python train.py --d_model=256 --experts_per_token=6 --d_shared_expert=128 --activation="squared_relu" --moe_layers=[1, 3, 5, 7, 9, 11] --router_score="softmax" --normalize_top_k=false --balance_loss=0.00641 --balance_bias=false --router_cosine_scale=20.0 --init_std_router=0.018 --train_tokens=654400000
Below are experts of layer 9 (counted from 0) of a mixture-of-experts language model. Rows are named router (the router's row for the expert) and show model dimensions 0-255. Each number is 128 + 24 x the weight over its row's rms, rounded and kept within 0 to 255.
After each expert's rows: "mostly gets" lists some tokens that are sent to it at least half of the time. This comes from a sample of Wikipedia text that the model never trained on.

# expert 59
router [102 156 151 105 132 144 124 140 129 142 133  98 103 122 123 135 153 171 124 146 100 172 164 128 138 128 146 148 129 133 168 172 107 156 122 114 156 104 119 128 142 142 108 124 135 101 131  83 114 167 177 147 142 137  86 111 147 129 135 132  75 111  93 153 171 133 140 103 136 113 131 110 121 129 130  92 130 115 141  71 149 132 152 161 102 142 133 177 107 142 146  93 155  83 138 116 123 128 115  68 107 120 103 117 151 119 147 120 128  72 167 109 142  86 129 163 126 136 134  95 125 155 162 102 124 155  92 196 137 173 127 115 113 142 180 126  87 177 124 130 163 104  90 113 122 143 113 134 153  94 187 106 141 146 109 106 139 158 114 167 130 133 146 163 122 102  71 150 114 101 117 119 111 154 133 126 115 162 111 120 111 115 141 149 125  78 112 143 141 122 134 112 160 131 100 100 136 122 149 112 150  93 127 102 137 108 125 172 147 133 154 108 171 140 144 132 131 114 114 157 139 133 119 144 162 143  81 118  98  99 137 103 127 116 152 151 114 151  86 100 131 168 155  94 106 144 114 139 135 129 126  87 147 134 112 112]
mostly gets: "ition", "atch", "row", "rict", "ield", "oot"

# expert 46
router [161  82 175 113  97 134  90 112 117 127 164 117 136 176  99 107 133 105 100 162 151 120  84 109 146 119 107 146 119 146  91 140 132 134 124 125 123 139 104 139 108 106 153 174 142 155 126  81 122 178 112 124 117 163 116 137 125 115 165 101 122 127 137 112  62  94  99 124 123 106 153 107 148 152 103 146 172 145 149 144 144 126 123  63 137 136 134 128  88 135 138 131 135 160 100 144 116  86 153 146 118 114 121 116 116 141 124 143 144 125 118 140 134 137 144 151 119 128 131 165 157 121 111 125 130 136 128 124 137 128 111 108 118  86 114 102 166 122 129 117 133 151 168 175  98 111 149  90 124 127 131  87 175 107 127 106 101 156 169 142 129 179 130 162 149 151 176 123  74 144 140 177 172 135 108 175 119 125 148 144 121 136 107 112  86 142  62 167 169 141 135 141 146 126 139 101 109 121 181 135 122  83 150 144  82 137 137 111 139 130 130 157  92 101 161 115 129 166 134 147 118 119 149 141 139 136 137 167 109 113 144 106 158 135  98  96 170 142 135 159 146 134 142  95 141 128  90 100 121 142 111 149 112 124  97 113]
mostly gets: " and", " or", "),", " but", " &", "\","

# expert 40
router [106 137 120 147 148 120 133 151 135 144 154  45  82  95 129 114 167 162 123  98 109 131 152 130 152 107 148 173 174 147 105 141 126 130 112 127 155 171 114 113 165 157 112 108 114 135 142  69 101  97 105 126 129 114  98 166 131 121 132 140  90 111 111 144 143 145 130 128 152 198 129  98 113 104 126 109 139 107 125  93 146 136 134 201 115 130 165 125 124 159 159 114 103 127 140 145 153 124 145  86 149 136 113 101 138 126 121 112 137 104 143  75 141  80 118 114 117 188 116 151 115  85  89 125 104 174 103 180 130 133 138  97 104 187 146 177 144 116 172 148 135 139 120 155 119 146 106  88 146 119 119 134 168 129 140 104 117 128 115 133 126 153 137 117 148 159  96 130 100  96 121 141 111 132 155 124 132 101 113 141  96 149 154 101 156 106 114 152 116 121 135 151 161 142 112  56 133  92 115 135 167 156 127 139 118 118 124 117 162 140 132 117 155 115 140 124 102  93 141  93 134  88 122 128 120 115 126 114 103 129 168 117 129 120 163 140 134 150  93 118 112 119 158 154 142 131 176 116 137 127 131 131 139 107 131 109]
mostly gets: "qu", "w", "erm", "arg", "erv", "gr"

# expert 45
router [157 154 115 124 120 150 110 164 156 127 148 162 133 113 149 122 141 143 129 129 145 138  97 119 104 120 140 150 120  86 124 139 179 148 106 146 133 121 105 113 108 103 142 112 126 174 140 175 149 126 128  99  96 107 140 134 151 123 102 144 132 164  98 152 123 119 136 142 105 103 147  88 118 128 154 106 142 147 155 144 126 130  94  74 156  97 130 118 119 145 131 153 178 111 138  97  76  79 140 142 147  91 108 133 124 102 121 150 111 164 134 134  67 173 158 149 112 103 132 160 134 131 122 146 134 165 130  85 117 148 133 125 132 138 133 151 141 107 116 124 133 151 100 107 131 148 136 190 113 137  95 123 122 154 125  98  89  97 151 125 141 124 113 172  82 122 133 137 123 134 110 163 125 122 142 123 108 165 156 161 123 148 115 135 140 157 150 148 131 140  94 168 100 172 125 115 161 139 131  91 113  80 139 113 165 162 162 126  86 134 131 176 111 110 149 117 119 194 120  96 122 132 113 101 170 112 143 117 150 151 114 160 148 132 107 126 115 116 128 101  53 151 164 128 187 133 125 131 119 118 166 137  88 134 181 115]
mostly gets: " during", " until", " the", "In", " before", " During"

# expert 16
router [115 117 109 137 119 139 149 118 129 117 127 101 144 163 115 136  96 151 128 122 137  91 156 112 110 135 148 131 107  96 116 135 112  78  91  72 114 115 148 150 148 140 110 134 123 128  97 171 104 126 120 124  83 103 124  64 153 106 146 102  86 133 145 163 135 129 164 134  99 135 147  97 160 127 163 127 129 171 105 100  87 132 141 152 162 159 128 122 116 139 142 119 104 102 159 138 144 184 128 120 140 140 133 155 143 130 120 142 114 113 112 123 118 157 100  90 133 118 135 125  89 189 139 145 162  99 116 102 127 162 107 126 138 120 135 133 185 129  87 133 123 117 125 142 121 123 114 127 158 154  89 172 128 133 120 107 142 107 118 121 139 104 128 199 139  83 159 127 156 135 157  58 124 123  88 147 116 178 129 142  85 159 101 137 106 121 107  90 156  81 127 130 166 117 160  76 152 147 114 106 103 152 163 102 107 113 141 114 134  88 100 131 177 128  89 112 174 117 114 173 127 114 117 135 131 133  91 112 146 155 128 149 143 101 163 142 156 125 125 128 166 116 103 135 129 130 121 133 163 161 102 125 134 129 144 138]
mostly gets: "ville", " London", " California", " Street", "berg", " University"

# expert 58
router [ 81 112 112 161 128 120 151 136 154 113 148 124 159 143 116 142 146  99 119 134 132 109 110  92 110 141 140 160 125 124 114 108 110 103 126 129 106 112 124 137 135 142 119 135 130 117 142 162 141 116 114  66  86 134 132  68 154  91 130 121  93 138 141 149 107 126 125  67 111 151 207 137 129 116 138 100 106 181 137 109 110 167 100 126 149 132 139 124 141 134 108 148 149  96 146 110 131 176 128 120 173 121 134 178 124 170 171 137 121 112  89 136 112 140 116 117 131 163 119  99  96 166 130 121 154 103 118 138 128 135 115 125 115 134 131 110 120 156 112 119 137  83 164 108 156 127  87 138 139 147 112 119 140 149 167 150 105 143  93 113 165 117 119 144  92 108 163 166 106 131 158 107 161 108  72 135 122 147 172 133 110 113 122 170 120 133  95 124 157  94 148 111 148 170 122 176 156 166 144 110 116 129 107 124 124  95 167 134 102  83  99 124 148 161  58 122 145  99 128 132 117 119 112 129  94 107 132 145 133 125 115 143 144 103 111 117 171 107 165 152 140 134 126 148 121 103  97 170 124 148 112  97  70 133 163 133]
mostly gets: " York", " his", " States", " China", " British", " London"

# expert 0
router [112 136 107 135 110 120  88 123 129 136 120 139 145 130 135 139 151 100 127  81 131 101 147  98 135 167 160 161 115 136 129 140 125 118 128 120 159  97 165  79 121 108 141 132 133 149 143 179 114 154 149  91 101 113 152 106 183 144 120 110 111 113 157 101 124 115 145 168 108 117 139 153 135 132 133 136 150 157 106  98 106  87 145 129 190 101 109 162 156 117 133 103  82 106 189 100 143 162 106 132 176 144  90 166 142 149 113 103 104  87 117 115  84 111 132 139 136 141 147 103 138 102 168  52 113 117 109 107  84 122 122  96 130  92 143 114  85 177 115 119 138  87 121 148 159 108  96 133  85 134 143 154 139 161  97 136  79 119  95 169 117 171 131 149 142 126 146 131 150 149 160 126 130 105 139 177  78 140 151 139 134  99 145 154 145 133 102 105 141 119 116 137 122 143 142 129 132  90 134 137 119 149 141  85 118 118 116 162 105  88 145 100 116 132 116 133 147 168 110 126 127 121 123  89 159 149 162 155 150 127 132 163 142 120 142 114 130 128 163 122 147 120 105 124 110 121 164 115 133 104 105 124 112 152  94 101]
mostly gets: " American", " New", " World", " National", " University", " national"

# expert 24
router [ 92 107 130 141 167 126 103 145  92 153  87 100 127 113 111  94 136 132 100 109 108 160 146 107 158 106 127 101 135 144 122 120 109  86 100 190 119 158 115 123 152 127 135 145 101 104 110  91 158 117 127 127 137 149 140 133 133 152 161  92 160 140 132  90 129 144 135  84 175 112 138 141  90 121 139 150 129 130 119  87 146 138 159 188 181 100 115 137 126 103 117 112 111 135 105 154 163 154 112  83 119 127 125 165 141 168 122 131  80 151 106 146 174 134 122 143 114 148 123 126 121 176 160 146 133 155 166 134 144 121 130 133  88 149 115 127 147 133 129 141 130 133 135 122 121 141 156 126  88 135 135 162 137 121 132 132 111 114 106 157 130 107 119 105 137 159 105 122 148 138 107 123 117 124 129  94 118  80 121 109 139 125 183 125 198 102 119 167 139  94 136 165 147 147 171 154 155  83 132 178  94 164 140 123 100 134  69 115 120 114 131 129 140 162 126 117  98 110 154 129 127 148 148  97  97  96 170 119 112 201 111 163 127 113 103 161 103 123 135 128  96  91 145 130  98 110 132 135 101 119 126 149 149 104 123 102]
mostly gets: " El", " San", " Par", " Mal", " Kar", " Li"

# expert 2
router [118 131 110 132 134 137 121 152  97 135 128 114 118 109  75 120 121 105 108 113 111 157 148 160 162 140 124  84 143 126 109 123 177 115  99 159 137 163  99 124 124 114  91 129  87  88 119 154 134 121  91 124 155 156 122 174  97 135 124  92 148 117 176  95 120  97 143 137 161 123 140 122 100 137 122 155 130 124 133 106 103 131 143 176 139 100 153 116 113  88 130 119  96 114 141 122 159 112 128 107 118 145 106 145  98 139 100 105 100 151 100 120 185 112 144 118 147 141 117 143 124 155 130 176 131 134 148  70 140 120 135 142  54 178  83 144 115 103 101 104 132 144 156 114  89  82 126 120 136 149 128 147 137  99 135 108 155 132 163 150 161 123 125  96 139 154 106 129  83 104 126 133  93 124 104 117 146  89 117 105  88 123 184 140 203 174  99 150 129 146 126 131 132 111  99 124 120  95 152 142 131 130  84 149 100 173 104  94 144 140 114 124 103 149 133 109 110 114 154 105 130 143 152 106 111 111 135 116 114 174 132 132 142 162 143 119  98 128  85 158 115 110 134  87 106 107 132 112 146 135 130 173 150  99 108 146]
mostly gets: " Ch", " Qu", " Mc", " Sch", " Am", " Th"

# expert 60
router [ 93 152 142 119 119 117 118  72 121 138  97 125 175 111 126 107  97 101 136 112 132  98 160 105 131 163 134 116 131 180 162 160 137 108 128 145 161 110 131 122 162 138 185  89 166 113 129 119 134 141 114 168  95 115 114  95 164  96 149 131 123 151  84 147 194 138 127 147 120 146  90 116 148 165 131 136 140 103 131 115 121 133 154 160 142 140  90 176 108 146  93 105 121 117 190 103 142 133  89 142 169 128  80 164 125 143 177 135  79 107 106 137 140 117 117 100 130 101 158  95 164 150 149 133  99 142 156 153  89 125 128 136 143 117 137 144  61 148 138 150 110 141 148  92 123 115 124 103 108 120 137 101 114 179 144 123 145 149 107 123 148 150 146 163 125 125 103 167 140 106 148 145  87 156 139 134 116 130 139 134 126 125 108 148 111 116 139 115 126 117 115 129 110 132 161 133 131  97 115 130 120 115 150  99  89 119  84 190 138 140 125 114 145 121 112 132 133 116 129 144  91 133 133 105  96 165 119 129 141 131 127 113 155 114 107 120 132 132 176 141 175 193 137 142 108 104 154 127 128 113  93 110 153 181 109 117]
mostly gets: " school", " game", " School", " film", " music", " government"

# expert 22
router [104 160 113 135 165 132 115 161 126 115 135 100 118 169 137 141 142 126  79 127 100  85 132 133 126 145 168 131 156 131 143 123 117 121  79 145 111 141  91 152 135 131 145 145  91 120  99 120 141 151 123 120  93 149 125  64 141 157 135 107 116 107 138 126 177 125 137 131 138  99 120 101 132 134 147 142 102 133 119 145 116  89 157 163 149 116 170 128 129  92 109 128 126 117  97 124 133 137 106 116 157 122  93 137 156 105 108 133 111 115 100 136 163  92 146  92 110 145 129 165  70 166 159 157 159 175 122 107 122 111 148 116 100 154 105 159 140 132 149 156 162  92  86 127 104 124 130 118 145 115 128 147 131  91 112 114 126 128 105 108 178 103 108 145 168 156 122 122 119 127 128  90  69 128  76 126 127 138 106 143  83 109 161 114 147 111 121 116 142 135 154 156 130 111 117 122 129  82 120 128 140 149 103 123 126 156 111 121 138 118 100 137 152 142 126 128 143  75 180 131 121 137 131 161 156 121 105 102 141 172 100 163 141 118 182 130  95 139 104  79 161  64 135  83 135 124 126  99 148 122 118 161 177 114 103 182]
mostly gets: " Park", " Johnson", " Jones", " Hill", " Smith", " Will"

# expert 44
router [119 142 134 157 167 135 134 162 158 175  74  80 102 131 144  93 163 129 114 122  73 139 138 132 152  96 145 175 172 149 123 125 119 143 100  86 133 171 102 129 160 161 112 110 111 117 134  59 115 126 159 110 147 143 121 150 153 121 116 144 122  93 118 147 135 131 125 123 156 121 135 122 142  96 147 128 124 104 129 116 158 108 137 171 128 156 157 130 129 119 134 116 122 139 133 160 178 152 149 104 140 126 129 114 161  98 146 144 143 102 169 122 159  98 118 110 123 180 141 163  95 147  89 111 155 165 101 160 136 120 122 132  93 199 150 155 120 128 155 148 128  92 104 115 137 141 141 112 156 116 125 165 156 138  89 128 126 146  94 107 126 137 128 111 160 132  90 120  97 101 123 103 110 164 134  93 151  83 105 127  89 137 139 132 148  81 136 153 142 111 124 138 123 110 108  83 138 112 100 156 120 149 138 137 135 108 118 140 166 120 139 128 186 135 117 138  84 114 175 123 111  95 133 167 139  99 144 112 101 142 135 163 139  75 152 156 157 145 112 116 119 111 143 121  99 173 148  97 133 144 130 115 157  98 135 121]
mostly gets: "ag", "uc", "ü", "ä", "ij", "ep"